python train.py --router_score="softmax" --normalize_top_k=false --n_groups=8 --norm_eps=1e-05 --seq_len=256
Below are experts of layer 5 (counted from 0) of a mixture-of-experts language model. Rows are named router (the router's row for the expert), gate (a neuron's input weights, with its number), up (a neuron's input weights, with its number) and show model dimensions 0-255. Each number is 128 + 32 x the weight over its row's rms, rounded and kept within 0 to 255. Numbers have three digits each.
After each expert's rows: a language model's description of what the expert responds to; "gets" lists some tokens that make up at least twice as much of what it gets as of all text. This comes from a sample of Wikipedia text that the model never trained on. Tokens count by the router's weight.

# expert 51
router:147121116133084135176098163134079141165170123121071156138133101093151133112168139116092130192138121127152102079118095073121071073158095137153098122142101154158150136142136148136179142116131126076093110113122119203135154169104135137110129117158076108056159073140183089136163094096167179164107135159172131103184165123096053152099148085098102078122171141146175100119152158113130102091135157148123116100139080139114120131078138125108109077124149096114119132102096213208144131133117131189125134179134193077146160154116103150163201088149150081178130095101103088168116138076196119120127183112118110091138130124147144091146170142108117126135131035070140133106135139098135158163124118146098148176088131067110099112100122106132094152081111046074107106086068126186140112123068111
gate0:151063156094171085133107128155074116154140109138146173170125134131165097082210065103128105185086083160117092102099139098188155095120097114158145145204139140117139177114159177172184179107142163088163159077160117145098095122086145218191084172104171141110122100140102126094119101123169173089146083087130162156158104138137148095118095194126174175089137122076136107100153124102178095120090119168121123127131096134146138132114212140113153133120106140089105080097192122139117142157125103091170129118138093170104100184115099106164153127107108115169168133133223152117100152150170144107148148111165083087116185141140111094132120128132115156066140192144096099107051069122156146109153101095132157126116116097147084087124087155135154102142119089129138145094161145080145147117173153
up0:134119109187164174147143179171132134095141101107114114121123083116123124179158120138103077189121161112094189132162151138186151112155148153096086108093128144171126157121137140144072093142213051095180115145156081161097137161089069160117140137138145111113133152062201146174117175156157081146135162099148135156132146195149139132089110109143173172169134145118058154084092170110159116079184123129088102105173139103124108130154140152113145126198107195087181139130085104130162082158153148073131120108166141161129155137149090135119135114125193093081138125119132118142176129114124074170086110097157146152109143168148077081143174156120168123175137135160128113093088084098098127101156178109214138074135113141123192117225166112115148179102099160129164138116141099114140152157129102
gate1:114115102113096106112116174130128165155085089149113036149141116077105107130137108146133111126122105127115171149137088161091139097129178139164138101109051128157159078152132118098127136087105132094134130123109145134095078143090173193130115092119163109114133107160150148102191128122128150106071161199132111108087228160120110151192157132068090072124099081139129100082145136076155171126139109109082114150151168139088131161121132139134114106130059063113127110114175082090106118122185091123129141031149142117136145170163128126147149177125107153139064107147114066115146153149152112112136183129139095078067147144183150107129111158097175175170142103137173145168113074141156120127113167114136121151157105157157160126039069143176128132123132068148105127049112084121149205112175103
up1:120160131099121080148122154159187142121087147133132106142122099121083133100157102180118145132082136155169126200114156113156169092104152066095176177119108132166147139124060139120127113111137074159168139080156076115106153114112158148151083130119099154134099129101135152106144132112152139134162161095128105078178111137146167135144155105113143092145123127136100150102190214136064151142106120187087109130113095177071143037124123097179094151063183123085173085105110109151172143145148203155109153078110122222089144114109174131113183107116138130118109099158110083095153125117101145093118112148110120103072172172127072150149108104210122125172124121086085204160123160122111127077090113167136138120086134116114141101175149151100127129234167148123124153119077095086145174116081139
Description: Series, scores, awards
gets: " |", " /", "-", "–19", "|", " -"

# expert 0
router:145077114162138152116113135155123140167151188096156106154101119085150095107088150124092157122149071140164096098145078132120082105160094092187149130072116140092164155090157179117168142122141104087130139116164154143085136147064147030175178093163134088085160148125080087161149085131192088093110099076145181068131145118136126148111088057167083124135132169129172150131045146079141125126112174154098129134147042112192106153133113110119101098149111130110097138145122151092119074106127147104148132104155151099139173147146162146148102126149192075117129103119175081154106072128165114139179194150086077124156100143099133146152050143109163121164127113119128164126096076116176118168123151104132185122097144119085141169168135073118148115141087131126131061114102205182144106130114153
gate1:168142095148168118112064174130126121091144132137107111129085064120131119140113070120057172107171173147081125159108126089138116070149136105120101149079196195159121121170131141146120148149182113090153096172172123137161092165141126124136158118071157126108166179184114150090059084157161115128085162148089134131114160120167140156104115086146132076175132166126113136152131173126098077145143079151159143115148102096115148076136123093126188147137062089152126154121139130141143095172154131174140163137114113148108155131076184134136144121162042124142083154083140129101148154122160103123066118143131102140176171162114125119122177079088102213143122089126116107085116089143105143078108067222164135127121128205141174053130094090131155101132127101097122149191107183148183116104104154
up1:110130132110082102151156097137088110121165112093174136145114139146145191074038168100145148134119112103128105134086120138116141143151118133045151186195118074092158089095085164120146091141127145145109135112086075094112115189081088118101136130073122110115089128127091125111148142102124080066151116137126161128097133143127067186126146101167142137065154084129121104128161108088135132136177183086162156159111136111144085183100059113122115102132136156159104177121222155095164105105128153139053157129108126146171085175115122160130137106077138071184155085167106127110115157066126133147153142079137111154153129099125171155096121124171212183183121095122182182124203146056121130149175094111132153137112160166095136141105074095190140115142090105176121117109112125175134132104106107
gate2:112134121196161133145221159186050151110114147106113124091128138110138155143160136168103108140102122170111084142165114125119177114118075163144111100112120107082115138119107086122139160057146125115115141167197183103157092137093107092112151116141161109129116158073086141154172138119075099157125158098109123093102145116072101127134096164184143152102152142143115118199132164114081125214133124104137118139105123141083062149150114179156092122088091147131138149135149110118197097120105105117125122144132106084114166178141152079054168127114075153089170137143128115142128139153097117194124070111105164041074140166056071157083095104128162144068087088107111163131142098132148119078120153124167089113119124156167138079121171116133178103084121132071141142064204099128156121136075164
up2:128161130130134131121127126126120083103078131120107122145117122133097164173119144170171176113122170127149099172189168148126126116096149111115140102156078167118164133118108095108175090128136152154113083119084122133095144116134112089095096146055141173082123135050100172102084103119182121147132151136160105158197166127075077116128176113037154125129091079170121134116130139124176126126191163131178138101127174147144166141115133118148149129180206085099124133120114190121090140162125187057096067164088118151145094159132115154144100035109145116164097103143101118123159142101122047167130133077182168193106149127165152101109201147105110132150118117151095113124135110109201095086124146110123106120145140166171077081150118182116132092079123144070203174122154161148092153128184163
Description: Numbers in stat tables
gets: " |", ")", "3", " 2", " m", "1"

# expert 15
router:105117068105049152134093081113135150143150183142178138173129133127141110119080110084099131100083089152132107105092098140114121089185084113148140119143120168099194138087174130133159099100098139086134185067133157144104096124110131112118176098144142083120157133149110104126141151159082117037110084163120164050115119114178149158109102093158137163154179135120151153093093161103141081063097177122131065106142103123163120135121141153128072121121170117096095137168160102129091097119175125109178154104108089083131171187159094160134115146152148103127125059087152113140145106131132145159144133185103125110084110078103089148158049143120152125148124123107151151142120063080187067209085154126150150058126092126122184128133189103091128087182105084160151096110135139174108106106131200
gate1:109114075108133165146131169122102095043123109077152120162103180083111076155209192152132087187129126170151073175102143164134191090089157136112089153162134125127096116160177136132175126138124176120146095123145088091130053131113199121154136108084084102126132123170137142138085161168060146095142168149095133171115107113151067158141173092148154114079143196121097117130086126131117148119156165120132137144116158182101117109149162109162162127080076145090141140128105071087159126128152146142114129117054076074202151126106112134108139118105058160122145130095115141143121129137129138114177143105172148142102206134155094094148139148142102089146182056136107102098143106147097081106169173162110150103103109131090120165107197131129084137139118101151158099145137140153135242158108129
up1:095139061093149165137097163123121202098112060128168074125087110126133183069130102166139143100165148101156107075080125151075057137132107171150142187158168151173109144152102134120164119158075144128181111107174194156068108169166193093127128136085103146110098149133067073121174144131132155115100114152136150092195097099132135126141173165171163154116160118161171144141105113091140124103113137197111154181080102089108171076102113187117074141191144075155068117142140117047104170088141162097113094108161079131172159079140138107138091113159192136152135106077103173095131103148140102093146121087142105138115103187125109140139120104148120094163115086131140112069127133107123143193125130103145194113096107106139161135167160101113150117121107139134139127183131100082124086111092155
gate2:087158138158118095085135124086128112118042163106088113154130145073054108100108096098116112198108120096149147127148137219105159083065127121109147116124197058111056114120127108098130110156117113127098144153107098079074149110116077121113154130114127125168176136130148129117097086067147107101102134095144120169172124099103176072140186183088106088116145074141143165129084082122107142169201115203126130201119104126095130102128146123097092134068158107151142113146122138185089091161173149142110134124116167113140164171116109158151118147144136174120131118113092111109119105146133101164166135137103177124139126147155155100153141088070132163160108104128150131112097106119134025151130178163150114127218049070146054134096145128151196152109139102183143153149135115091125151107148127
up2:204123125185136064121122137118081162128155118081094167147129135169102097140119122117144124086134129109076131121116182144114067190169118136147077146201196151133126110093121133096081187068111126090168169148109055101137133099141154168095139105225117144172109148151096095149196158092133080161099097134107111150119096109128135162159088113132107141087094148116113148141152135125138130094121152122105157140167109132145142157084119154106140088102104169182176097098123119119099134202101156137098077087124077176110170099102057121185124112170136124114150132097080120119133132117172114103175150120126111117074093137186112053145072177074041156178159141102098077124069144130127098138157126125055145117151125100166079138119066139159110139112102096132095170169112143114153122127173108
Description: Units after numbers
gets: " |", " m", ")", " with", " in", " to"

# expert 50
router:154134132151095169141126150143115156084175153104078127178125167064151063067127181139114142137156112129137074148156144124123084112073104065113098111084067199136209118110132137167121096138134100100150125105117065111097108163089143168146153089105129113074142089091197163119142121170113133143109173161158133080180110086100109159151019101137139108151119079120143097085116124063141119134117114192123116104152088103186118155113160097115121130203203147119141218101139119109136131124139130107183194140069103154123198072153131116176138123200149108135123109141128101139097138126137104092126130099076122081121155124146153111098146115116106112167159112085087138110122120142119157165135125111160077148121061130087159136122120161119105130088121192106074114109110120141116062101072101
gate0:122128142126166173117162071147098172178124151107153144197128094101104169065125177155146141134111104134161096170099040101177150129125152109140124144065080161110160114146148109152063117137129078101128176108114085107098129068132145125157098078129135129077097138122092132152098160099106183131062120133157071092173073134152122130114068092149167142117066110110184150120116176088133087089061099131169159103114109150179159116105164160200107190080089081153133061153035117110134156125081117149182089127107135121106116077160122111140114129134092126163147116121121111146110186205120121143133107120085063162169067148134121142047126107104180135114123132151123167145124085152149108122156064117156122149112123127077113129110090136175120100129149053114113118116154113141124092124088135
up0:139122091128132116146136136150111092104068116126135121157120106150158125158129114109167134158077135174070176107093172088143056077094128147106190150137176072123140127114097118097134077130118068101137103165131186118134123140195189169145119124114110203099117193127160102111113159136119127136149117103160202189127134092131123099113137178105163052119182175136134129159132115126111121148143091138146124121092189166151155170145148174124095073043156100167107100089134151170126140092127164117156160083137158122073211177160142131132127128126172102148095106178087108091104148144184165112115094159139129171145072145098147115154122131109107133134118134142148132078131125163148118152074195153053119146149186058119145125045100119119148139118202153119196110118174121181114184130143122
gate1:108124144152133156159152144158155177137144135109095134125095119135083096106123111066171125176145174116144150142086171165159169162167156074141145118125099173168073070171080134153152105122175126070072149106181154168135082129126113108174121108086161154079172157150148141144094140117105124163097171119158091113117115124167155112138111137143126096161078183136047158102162126098101128113172074182129088122151064134167105097180179100091146134161111116094169187127058136128078119153211154148111179171213144153119162082142147065133111178122160068140176151116133091131114230123100146143131128137094165147130142121093170086129163117138136118207180140135134080183130106147116088155193127139150126173137155123117119121130095108112135112133080121084127085151123163104139100130166155
up1:172111116101068098134088113123107084132140144123125124132145096144167110105096094132111138058149137064172168105142175109127148149097180168122107110112120138163153129109155134118113197090170048140110198167159134129159143175127185121086072103126113170123137132155161080120145100100171139129168148160141093161093116120103076141069123104112159109160172076178107165138157078139098081073100105109160148144125126174112158091061144134090152101147115191051096085108193131074127139123146176149138123036136129107144122128187162101122185084109129137170162153092150167051180118104124175147164081153102131145145142094132111162075099123139144077139166159136103146153142091172107103107122144182144115138123113127143135051097160222169124137125159124125159166131142147153069119107096159
Description: Music and climate tables
gets: " |", " \"", "–", "|", " (", " /"

# expert 11
router:147095123155070158170155089139079094154141180166105093163096183136183130079113171153128115162127183099156089078182058109090072110110135150072159072170119077132153124114138130157158143125118113107162099101125115113138205173116142137106133125149107136061126095149171171127124058181176103171107159135089125131188074115145125104114085103117064122152131120085185179119083116068061137128140155163142117102127131162081189146157086190150134143132106100110150236175124173168159152151117158121123146107140145138157127113105086108168141154153165112106170140091139145156145171125130139114138140111142086106150150143121165127153112128174130105173147094162119129128120153144092156120170045104143113141062122078146062105105176180164099132106119145102110161104112131176199093113119113
gate0:141150148102072134150143108083104093138179150149125128138107131120123159182155168121165143140148114177201163139124093128163156115137143151168180110135147139176101109082176205076096198103114077144104104192173136086098157104114142113147128137179196134101100160082101134189096159126058104172108152149125195147087094172093152110140112110156132046157157150128147181119130230196122159112080157102107136167149115148168166156136130157134193143155085146107129122120139060124151165128138138167073113090173130072127088145138159167110072177170167110169123151141128130133134106128136165121120125171176051109128167086113135117114123108191179140152096160156142113142112116120081113094147122112097137127102139147056081157160108215151120097128116174105115103118124138148087119128137129
up0:200140140112107133099122123094104063107097073080130183119117151103115114172163169126167152123155104114133133138169100089076100097152147079117098107127125143131184151123156134132151139100150153142161134163084219124129116160073143116145116191120098127174142119141179128132152173119195130114142122167140100191094187118111098116149105131158116086117098113155090071154193098069083076135130127145111105096112122119112106123161109117102124109147121211191101131158168113133165164110113203160121090160109120101098148147133121124128133120152141128137160143151172104210186084075154119092123115126107110148090139093115147160130078106081114176100081141133098117128110111143092217155103139221191118179145164186162120055042151133092138100129131136136140100161134197149177091139139139
gate1:085094094124085103135151101130118119157172083160148136136100131147143094102176099087089147131128096130102088123152108081070069159148138127116122148128160126119125180148108157149092118089117126118129108103163116114116103104166178128169090166136144161095139131085092246094138123153138121160127136118092099173134144140096123077121148096115075144064113135135073116120118095143101139145105187108138094113097124158148064151187084105129145142160143137042151164124150112100108108085140166143116144154129095106139144172169153164021099108136170131088120140120111179070114151082188145163164142041150129114154073094135066108124101124176169107085192141194112134132154101136098087117141105180173107173126165147138167146161101154174117107132202160149174184135183108130154193185133121
up1:105112112108141088107126145153121118079125111152141118153134086104065182159100154123073171038139147151145154161097108114061159096180074093075101207131138102126061117135137152069110170101128168118099119155193114148153112165136154136102070137123095171128144137173158148120072176103122143134148096179208162145141069134207130177123082121114138148159129128130149138155134106116098108180129129144144132123202150175118105117060122143163133153129112104138158141125108129125131091105145087138202106156060099130093092129169112111144142089114056123160104173133126170169136126098117145086155159171183079097134114150096176099078070177136118108180143105087164127099054074064127173110148107125132121098142111132151149122150083097103071166141101100143153114103049110145144123110136130
Description: Education and career words
gets: "-", "s", " career", " School", " school", "=="

# expert 10
router:194134108117150085194104154107154171158080123125090137101160103167131099143119123120185166131159091187094140113145126152161116137063123114176107105080150077130140093134108134126210159155096106091195112102108145158112161116118120104172098156171176148187132113186116086160106062114187133140110124073117168116159181126128071108130175133163153063127137171119125144146084156122135127076135121149102059193116117122125085155110103163126165171100071115126162102139125057086127143095130047154136137139146154126076139128177149125085107116127158144133174091151124120146106107125172127180099116129110113164182136059083124092130068139100111130089148132149123150114113151114126161132123091094082153144096148158053216205154186102118139170142112102081089148154193136152140137144097128
gate0:152194121170083204114192183126119121163146177125113098079113136143082155196157077156165093095139199115194133124089123061133124135123132129109099164079189160152100159137141125161124131094130169097123177165159162140068120157145071112129075122167134122064090121121176119101130167121151073050120078141187118141135133098168113129144142133052102147160111123114128137118179088189105130105053149114153124115164088100150085128141134136152077145140086164101141156118150122127147157153115173090112133125133122136106155150165083093131124115128149142147116130132187139119093135115087120108171117172172132049157106078111084084142145129107159152134155154181097187163176165113114083107149148104091174125181135061160150117136139121170078167111113133159196109089185153124151151098086135
up0:161158101174152149170162177091096096096085108136200101138125086127165088173183073104146186110139146104120135136122123171144133187144137113186088148125097104163132157068129126040194116127036121077076133122117105165130159174183098118116151113112148203115117137115127084092124109100081126111099071115145138155114134161128116098142146124106157094082129112147107119133143148141159133132092104127115112168151117153175116161140057177111110183132174119107135123087116141109189176088136171152167136120145096142080161140123106106102126113132081083091142168171135127094185076099104110084173099135166191131153068054173061138088078127160162152149159065133096144111107127050174167132125132158093064119151136064125086155128128131125150149154102177163142141130154151130158131140140160
gate1:085132128111078136106165173145131162138169107142125141117151132127152098114073123125125130057174134133108145099188203157129116130145091131057209153168092172136144113111098080091120112142111135124146117158142144161142124102112097128140054127128218138116140114140166073076118096089156168109124131096127111146187145090171175066137140167101124115079137116149125127148127165116134132043121137124165191143187107106069129102078106133206124163122118120153165088106118055137144177124153141161066134122163185111133090148084152110096125157110138138113102184123194108147172137080072115170109083037113144109038094066141165151145149121124113184135142100170124147158178133154106192080137078113118134085140119161133136123073134121142162144098135114098086150181114146149107115150130140
up1:148105135172131090179117176082140081078119149134177094179152074110165166067127159080147067144172122139080175158085099112091147057124134142127117147105099135087135164154147206144094081185139191114091084141086147150092145157187162172121143128096117103132138133084160109116082062139171139110112084116086098165103133160154103143101103112102103160099107116121140192175148134134099141101117097149085128078115170144138109127061115144113105119151106093139147196151132086101090101142156179050046127138184121088132152185139182058146142083191113122133160089144061144126116090106149070095122136127140135102130125139137136056114161090128103120087122045142108133137157092120094114148064100119106153153159103149132156129137129115132111106157118100127136196173134130122092138103138165
Description: Mid-word letter pieces
gets: "s", "y", "d", "'", "k", "ed"

# expert 39
router:155118104102049176091147077134138127182142121140112188123069163124116087112124165165129148131127125129110067105108089102141149134186168147108158076123038142081155085094124142176233080124124135112160139137133117127053106134130183093099161130151082107126179127117127088158091117131157122164161161185121087135087144087198182181082131149109151085193114110086107173117158111115123132136098126106142129126134071109103149117101137151121162096168115085195094142129125132105174107168151114109136143151100120119140138113119188114121123188161153124110131152140090093115087136116073061100142116158143078186126101145122105197085151087137112141116161122096136112050161165121167149179105144201157103131078128119074136100105090080128135121153082199167176140096152131122109129174124132
gate0:126091153177112131097150144132079140138152107093100118117133094114140155143108136158095159106110098115131177154161125141154179082164143164181084128140084137117186165119116167138164117087127098132159168132160124158107114162142107146115184210169144119108146105115112148130105136132198083109135164085092141142123145145113063120120158117090054035181095115099155133133186083120108151098099116148121094172136154112114089137100150129094130077162122103090121085095180131085132120120142134196100101109087173172099123111104094143163044131111073129069101126155073122141154128158149160143094226177200093154139097039093105139081098155054149141138094119172111142085139083131133163105107122083139079174118150125182137096081177150125089120120126130177131117086163102080155138165094120
up0:157101151154079144124159152137089141154147101132106046114069151094113194143119113149142156150130131160129151148222139143100151225175142108135131095150145149115097114134090197190164118142188168178137153171128103117132122138159107077093149141124109132114092139134145186129121130140150118143136166138118133126067186126107111124084083191143167145191131137102104176174088088125153156181101151144131167116124156101132154113145106142091163067160101135142123127165162170149110091136113136118111056145067181184112037085148155128124130152116138125064108146174138137157124135123144067080179147123236121125106175152142133139136137123081152080125087148116089167124177188119182087166137107136162127098165112128080098142113141105178151112171114080149151134109094147184084116154163139
gate1:090111158129095158079144125120143172149103157160187107116144138152128088138151129117131175135117099146127093131144146155061120072150127143078132141128109050101145091093106123158143080148154132185136154151104103119097080113133105062151148134117144167104112133119149134159154107121138117127075121185130142147090059153087099131133169090092144172090119074140172180107121146170133126132082179122067130166155118103074116123147088070108149119102110145104131074140100126120169145136170139115091141158115190158144132122102112142128226074060163165116147170215111213142125138116107129171142096103153162154178080069132081093121148165128109135146119132152161142150093139159167123127119107181103077184149110105097192085166093151176128064047147086072087114096128168123166128090123190
up1:101186116161128098127164098165050131132183160139111100118098094107092171139128115109115066125042155112161176117107196131087138140115136096141127171158082094116134100134161137135045117141071133062151084141152133133131150115099179184139112135127108172082154097157106140118221073191085179141207089138122182123122150115089087097146131131138168079092113120121106092139139111118178142132170090145126126158110146153137117125134121133157175110139160101092163108148193149150147126118112123125167138133127131052108155109081077155143159190085125140190160062104182144102132089121088113133159134145128123176164096161142233116146108174106101128152075114104120111132120123146125142050156156106089113142153182129091140157107133128160098168094122134076113112149099175079145136141132190
Description: Line breaks, field colons
gets: "\n", ":", ";", " 0;", " USA", ".\""

# expert 60
router:116154136151090135150128151113110151110190150119082147173119128098153087130138120160083121139178067119172116162124150079133073129148132155108122103132078183149065137127135121132150143129163091121138152127131045117119160144109138159136086065097083132072156092111188084147157116079157186113127174162193075080135093122058067107129055117109083114150144099084128122112160136096115131108121067144161079133128121119165145156142177093091131112138182145153135151173141091201139176158157159168157189074081074117092173112150111153149152098177111113177087086091095075212098098118111117063115118124107118074116118186164118136166164089127079104137103082132077155147107073146128154099137131144131136185122114121119150119086116110103096185104159104099089166143138130160162106104111170
gate0:106040092134136124163096129113165130117109174126182122133169115141144138099155119138183198149125158060157130206096072192125129087110100135156157116111100126120096116102098163178118121103075143131137150146114138131147155103156113108105076125117051155168157119160179101131168125118111113149096138106149120145144141153167139098119129050069136118079174105121182228132139156126170115114132158177143157136096113116135115127129078147073151131160103109149090188141151134186101152161105179056174131087070122136137165163121197167167094096128094134143083150072171126166123137192066136099122092103159177162098116177136130153157139162128108121137125127116156123155143155131135121164134124183113119160150147136146137133086149119184214087078089109138099158104100042143173167141137181
up0:138114080168124185091150118168110142121185132103113130135160124107193125190113057128088144150086124149102148137148108101138175190163162139098067157105132182102185070170154187132140127165134102115150115109154155106116116119108127095145088093192080086173148132143152147154120172127066180155145153125091130132155099110147119104155170089123153137130152157130136198143148086135207115107115164084108121101072140175110102110174212128104115137122071104136144186171161141130141111126196142083177116086146125111171189147134139115132093071146120108156157119098114109111092085147122129085108187119138131147124235137115102190174124157136128133181141134129104137166170174156133133193119152101152163120106105092138170112147131193153197175164132139142107079173129108108125159080116075
gate1:143129093137142109148155125159069138124164091131130099158127101191154092090132130133124117123191113177129103100117174074149123139158191102136114137180133062151084158101108111149134105161159145176117099133130150141107096148105079118157104174106086132100165074059109107142062163151151159060171119130198124111196166071099170109115120087080125177201155148104072155119136146121114155130138100133141140144089103098113138070120124082116146191105083122149102111163142150186117159152113142121169129104103030107185115172093083132135105108075140110135105138122157123117134092142086124126110096079145128078082140162112149108109090115112136076040118073101147112112154144109113184131119134131168120140176153092143112101104174127101111147147086106205118127130039080068166080084102150
up1:110181064159088108185155109098119129134104115083113143127084146171100114118109130140087117139150129084130081135163101133085104117138149154101126140105116123142153169032116173126164117182125139154163085130064139157113146172165125204119091050182146162128148173106123131107134093095186129157099159080164141144128166102155130143154162103037108141155157130100133143160093141155136122252180133156179172133153108103191123153133160164129080135095114182163151141084074142190167135113149147202106124115153123083148118120097161126146163112184140099174180155107103120114107082117093110159102089139117087200171153129106115099098167128114148132180058093092109130118140092127138151174114099092153129101061150101123188125170101141121165063125128151119112112132120175159144136147115128
Description: Symbols and initials in titles
gets: "-", " \"", " B", " D", "/", " T"

# expert 1
router:121133089149182145199123112095111132184165091144119173123101147126152074095085139165067143176133065154136089060166037111090093111167101124073103101163120208100160130148193096145144159061098155054118139139154128131112138144137125092135136144144103100145190123143166121145147146145194055127128102115100174203154112130135149136113103176106126100132103177142160180089119184109139123111125166123130055162094106134138129198097145162097119147076140123151152127121142126131163162178131103113147153159116149122131120142107082110130125134154189111107126169100136105176096103138128171159181180135139095198157135075173130131119064140106132105104155121089110153110114168146163057096057107132101136169131112100084147087106168135131094039130137108124098199142115157128145119148121125
gate0:134111137151131174126131131149072093087156067107119136108124084122118081133133189093095103096114055112115133117106064093091088096119068140122132134124112101135163086077114164156128135173132110125163136129117188113148127102133148157128140133131090091150150053142132108147142059067113166129145128102090113111141161152121133161087129095118069074090135188148178153199179143147101086088100112189119121139124159123080176133095116164112127045038098161145093103142106106138105103167115114130135108149170142128099122147158139151071167240130072181063158120122133158140139093186121163156158209121025169105098110099129105110152124109097088143150176124121131143142107141164136150143122137157123130138165142094104145178126179098117125159097081098182172138099113152154181144140160121
up0:123139121167139165192116105133132102148125180159153152079130165212093166091055125137090119090076134078037128087154127151129130120168131141099043179141124106166147087154137138218133162133132107109147095102147135071113107106107095134122088113094080161148143131116153136147161115102152082093087139150116198099105141138152120097139144107102106155140114077121110136165170186150178076134113140123114148124124138077108172156119190119150117163150083094149152143151139085117171107112106147153093143114143072138139088085105163124014141096108169125072136117097187093156115111180114101125148137106131098150148070108147091047124121078125093118105144082088103094117100106135150158107129177076165185158128115161160113201138133170142149138166043109106140142127151118159093101109107159
gate1:110096160075163155183102163120123140185104152173102145143140129108134093132106036121112100125149135137150224188136101128168106148113127130055154134130070147168169141120197108111199172098139184112147122112143155081142133102104076135158110201095134084085112109153116163146128131151127158131152135113070123165115103083140114143133157117111111126143124092179138159137145144123108174138078143168159118141167055156132173128083101144149203097084119073120093138140092149096049140124074141086125147111099110138098081183098085123126136134133137078024153111083128154093140120119150099127144107134153105102151139095203156067157171137114093114175103091170106124142102112109181094109171131189131149128127150172142115121166084172088138095148099113158108151190145088111116113126145055
up1:143085151155139117093169096120113111071107095152072124146166111160120123125090092123120141129093139124136149117152089126120062164100116108156159115109096100145088160151155091104088132131099108108126134095160095104161095114165095127090129145146167114129123105123170095135115074123134172098135076112140064168182100113135133110129124110067148113157119111163156193082151105105200146099169072142188099157156133099115111143153164118116171206130149134171134123144098113172124108133143149106122118094047093167151054145173152173121136142121108091145174215133154102122084118156208176126158176024114144170150185096110141122124104100182132172103056133154133145083098127123073157148079129142127115085168130165133090068141092113073111135237113164109134122136107157198131119126117092
Description: Biographical occupation nouns
gets: ")", "s", " player", " footballer", "er", " he"

# expert 12
router:132110056090164193105145126094171138185107126138201146107131065113074125135133111144149127145086089214066140108123102135149114103118123094136137117148127124122201184123130147156176107141126080122156174087129103104079180086121085177157127152118157086113125133138103114089169159132125122081159063106150118102135195223163073101128200116054132068161115158097137155098147177125131122106139137106095106172106071134176092148079112124121109185053081066118107108104113196093137169119106164111149092083116121150153106137094158144131086130196165107109118074126194118159095093138152097100118139111106103158136147108178144127135053129088148124115097108125165161160095083149132124140113155078102147160081135149133100123125090114089119128110122163114094151105113154117090156079118100
gate0:117116091175176115092162089064073112120155070172129189056135106135140172166131149159144098127130135143119139132156120076058151118138167109096196096109147137115088172081101094066119192151121104116144109114141107129163113068136091134132157089187091151140110096094100135115072125170107071100177143095076093115122156138155224125122161098129203143139147150134158165099111136153147099114111110092069100137077158199150047098126179150112059174134171133163194080130109147108106108175165132104100150160146197121066108109171146083121143109078099096165136165138109122107111099108108163132055089134145142147108105117158123127142138142152122161104141158127141129083091130142151104118150129130100115137178085102115117137157135132160104119179167168139098159152099067051116134122118156
up0:085187105125075137109109114140154181142088150092118118106161072174160057128132146184135164142181100133087051154170122112186124086083110143125148056124132109106135123139151128111098104126116103131161098148135128103139108155095176064139147117080126095175081136124093146082135101129101167090121104135153223137081109093047117161183105077147149115186107122135113121098081135085122161140152148134189063157127106109124155109155107090148137124091101183137130173129173084140141106112090147117105166121167125118140186084140127132099127154141188175114087100097130151102137167127087116105115140111125105138074151176099086106143122119132116122155114130086077154114102130219135132124162131127089057113186159142150072134103157079098158066148156124114167110105152070136158195105046092
gate1:134181126153122075108111124083113073171102124118186124159107100158123096113144092068074104130074143168197087110135185194151124121146135132112180238089108154079092116159110082070127118153075120131121129178132126169151083159135109079138137094097192143177132125117119124148114145192125169143111097132107136116113130194075188150139156130117128172146176106143125148111139135098189115112035088197080134142154120122126124147194156164113145093098093104129110174128143119118074135158127139016112172146113114150145101112125185167174162127153167101116093154134125114127130103148142130094152160122111124158136102138140086136165117144134153132137133143110094173159153099060147105136117113098059187039120136175138158142152159161096122150134165077156163134121136105129154120086090087
up1:144131154138110193145148175137151154140109167128131095167128084076134121174177163133131121193093164109118105138077101147138120144065119083183141138123182103104133088094106126100131148104172137170149110170136109107118157136113160120120180037060121110096163121143118155188143111067094110094146182116120147140115127133108094167167188110144112148151114097110162115131094099125088172124094101099067154082136137175122130189113095130127128121181095217132127084180060140086153089130084130118123125141116125100100214109128139110156162105038095086189142172138112128135052194087148071151102114161162156096127129145119175147152138120216121116149123116126127109138178194161132164113161150116090153155105148100169133117137126184173158195114138123164127134066125098128100154118090140
Description: Digits inside large numbers
gets: "3", "4", " and", "2", "1", "7"